{"n_layer": 18, "d_model": 128, "n_experts": 64, "experts_per_token": 2, "d_expert": 64, "d_shared_expert": 64, "activation": "geglu", "moe_layers": [0, 1, 2, 3, 4, 5, 6, 7, 8, 9, 10, 11, 12, 13, 14, 15, 16, 17], "router_score": "softmax", "normalize_top_k": false, "routed_scale": 1.0, "balance_loss": 0.0158, "balance_bias": false, "router_cosine_scale": 14.0, "init_std_router": 0.00658, "lr_router": 0.00122, "vocab_size": 8192, "norm": "rmsnorm", "norm_eps": 1e-05, "tie_embeddings": true, "optimizer": "muon_variant", "lr": 0.00714, "beta1": 0.9, "batch_tokens": 32768, "seq_len": 1024, "train_tokens": 297300000, "steps": 9073, "dataset": "wikipedia_en"}
Below are experts of layer 9 (counted from 0) of a mixture-of-experts language model. Rows are named router (the router's row for the expert), gate (a neuron's input weights, with its number), up (a neuron's input weights, with its number) and show model dimensions 0-127. Each number is 50 + 15 x the weight over its row's rms, rounded and kept within 0 to 99.
Before each expert's rows: a language model's description of what the expert responds to. This comes from a sample of Wikipedia text that the model never trained on.

# expert 45
Description: Prepositions in, of, on and month names introducing dates and ages, e.g. under the age of 18, on January 10, in 2014.
router:52 30 65 60 41 52 48 49 53 50 49 09 70 35 40 41 35 22 65 45 51 40 34 31 61 45 85 36 63 32 27 55 57 30 46 53 31 56 60 50 59 60 34 61 22 59 37 39 22 43 65 53 40 66 23 42 67 59 32 47 02 57 74 39 46 58 72 71 65 49 19 53 55 36 63 37 46 23 21 54 46 40 54 34 33 57 57 57 41 43 64 26 46 40 25 64 66 65 53 49 50 69 39 41 48 59 72 71 59 62 43 45 56 70 31 53 45 58 66 54 64 46 51 45 23 41 68 68
gate1:64 42 61 21 24 55 49 59 38 29 67 48 35 55 32 61 52 62 45 44 73 54 50 76 00 30 56 33 41 51 32 37 53 61 70 56 57 64 61 41 50 62 30 51 46 43 40 72 36 46 61 33 51 50 56 53 21 62 14 54 58 45 83 44 49 43 56 68 53 26 45 62 34 57 55 32 43 56 52 69 54 34 46 69 19 64 99 31 57 43 56 50 51 36 46 57 64 45 72 51 66 29 63 52 33 73 65 54 57 50 41 54 60 78 73 44 70 51 47 45 33 46 54 63 40 54 38 70
up1:61 32 47 38 46 34 20 55 65 59 57 26 40 59 83 23 51 46 31 36 66 48 35 57 53 65 67 18 57 80 57 75 45 58 31 61 70 29 53 64 37 28 35 33 34 53 58 52 41 39 73 39 50 66 66 59 38 27 59 90 71 65 74 42 43 49 56 23 68 62 43 51 46 26 22 40 45 51 68 45 55 42 62 44 19 76 36 72 41 42 58 66 37 49 39 57 58 26 39 38 46 22 55 63 40 44 43 28 54 47 36 33 44 53 64 51 40 61 39 52 40 40 43 35 43 72 65 42

# expert 12
Description: Field labels and prepositions in infobox or credit lists, such as Edited by, Language, Died, Website, plus prose with, of, from.
router:48 59 65 35 46 59 51 64 49 19 44 26 54 53 56 15 51 27 18 66 32 40 45 34 49 49 52 31 47 43 84 44 46 21 53 36 50 35 63 57 33 05 39 52 62 64 61 05 36 35 43 32 87 42 44 57 50 50 85 23 36 68 44 54 54 51 58 45 58 39 45 41 42 24 58 53 35 62 45 84 67 38 64 47 31 55 71 34 49 44 37 53 53 49 49 69 43 46 41 69 55 52 33 70 45 58 63 58 55 54 34 55 54 66 26 54 35 77 50 51 67 66 54 44 52 53 69 56
gate0:48 51 50 50 42 70 81 50 61 49 64 55 45 61 38 24 45 51 63 73 60 75 50 46 49 61 49 50 25 55 49 56 59 63 49 37 41 57 61 52 23 63 69 69 47 31 49 24 51 48 43 67 47 60 44 68 36 84 75 44 33 62 26 51 53 38 43 28 37 55 48 36 36 41 70 60 20 91 46 62 52 55 43 45 46 42 99 55 42 60 35 54 28 56 57 59 48 37 41 35 16 49 45 59 39 43 56 24 38 52 52 59 38 18 43 22 50 61 51 54 56 40 47 30 56 43 65 94
up0:38 64 48 64 50 28 70 54 49 29 52 30 55 76 23 60 66 53 43 34 50 25 16 44 47 48 44 44 46 61 37 44 34 68 62 46 44 57 62 35 41 65 37 53 37 66 30 52 58 39 48 49 67 24 31 76 27 42 17 19 43 56 38 77 53 34 20 62 45 35 54 77 76 40 40 43 33 63 58 58 68 45 29 48 43 64 65 54 48 58 61 59 46 46 71 68 58 59 44 62 69 42 39 83 63 59 56 31 61 57 49 54 30 82 63 65 38 48 29 48 24 54 46 68 44 47 63 12

# expert 37
Description: Infinitive to and prepositions after verbs, nouns or adjectives, such as need to, come into, followed by, compared with; also modals would, could.
router:56 43 64 54 39 51 34 45 61 38 62 47 54 55 48 72 42 11 80 42 47 46 72 38 48 47 46 60 59 27 49 71 43 27 72 39 44 57 80 50 51 54 97 56 63 62 54 35 24 49 48 39 39 43 41 52 86 14 58 24 29 40 36 52 43 43 80 44 56 46 65 27 81 44 51 38 69 65 53 57 43 45 45 50 56 37 71 13 68 36 46 32 60 44 40 42 62 64 40 85 27 49 44 43 50 34 49 47 66 55 71 40 66 34 53 47 43 36 60 55 46 71 40 42 51 56 24 45
gate0:64 45 40 71 50 68 76 37 40 56 52 62 21 50 46 40 20 42 80 78 51 59 60 27 61 56 27 22 29 62 45 64 62 60 40 49 55 53 46 44 58 54 86 63 14 43 45 43 55 43 49 39 38 69 78 65 47 46 42 75 56 28 63 51 69 66 39 61 57 54 58 36 30 63 64 56 52 39 40 36 55 54 44 50 77 26 62 52 55 56 56 52 74 60 11 46 48 82 66 71 46 29 45 36 47 22 62 46 51 37 55 56 40 45 36 41 32 37 56 58 34 36 45 42 42 26 11 47
up0:64 44 33 75 26 76 75 39 50 50 46 63 31 31 49 51 14 43 62 50 66 63 66 45 59 50 37 25 32 45 52 57 55 36 59 58 61 41 42 50 68 68 76 72 14 45 30 42 72 34 25 48 17 63 73 49 51 47 49 74 57 35 48 47 53 31 31 51 55 36 43 46 50 46 69 35 75 40 63 51 58 40 55 55 63 08 39 46 32 38 43 49 59 69 20 56 34 72 70 78 68 39 45 32 58 33 53 34 63 43 62 44 63 50 35 70 33 48 65 65 36 56 34 49 48 41 24 50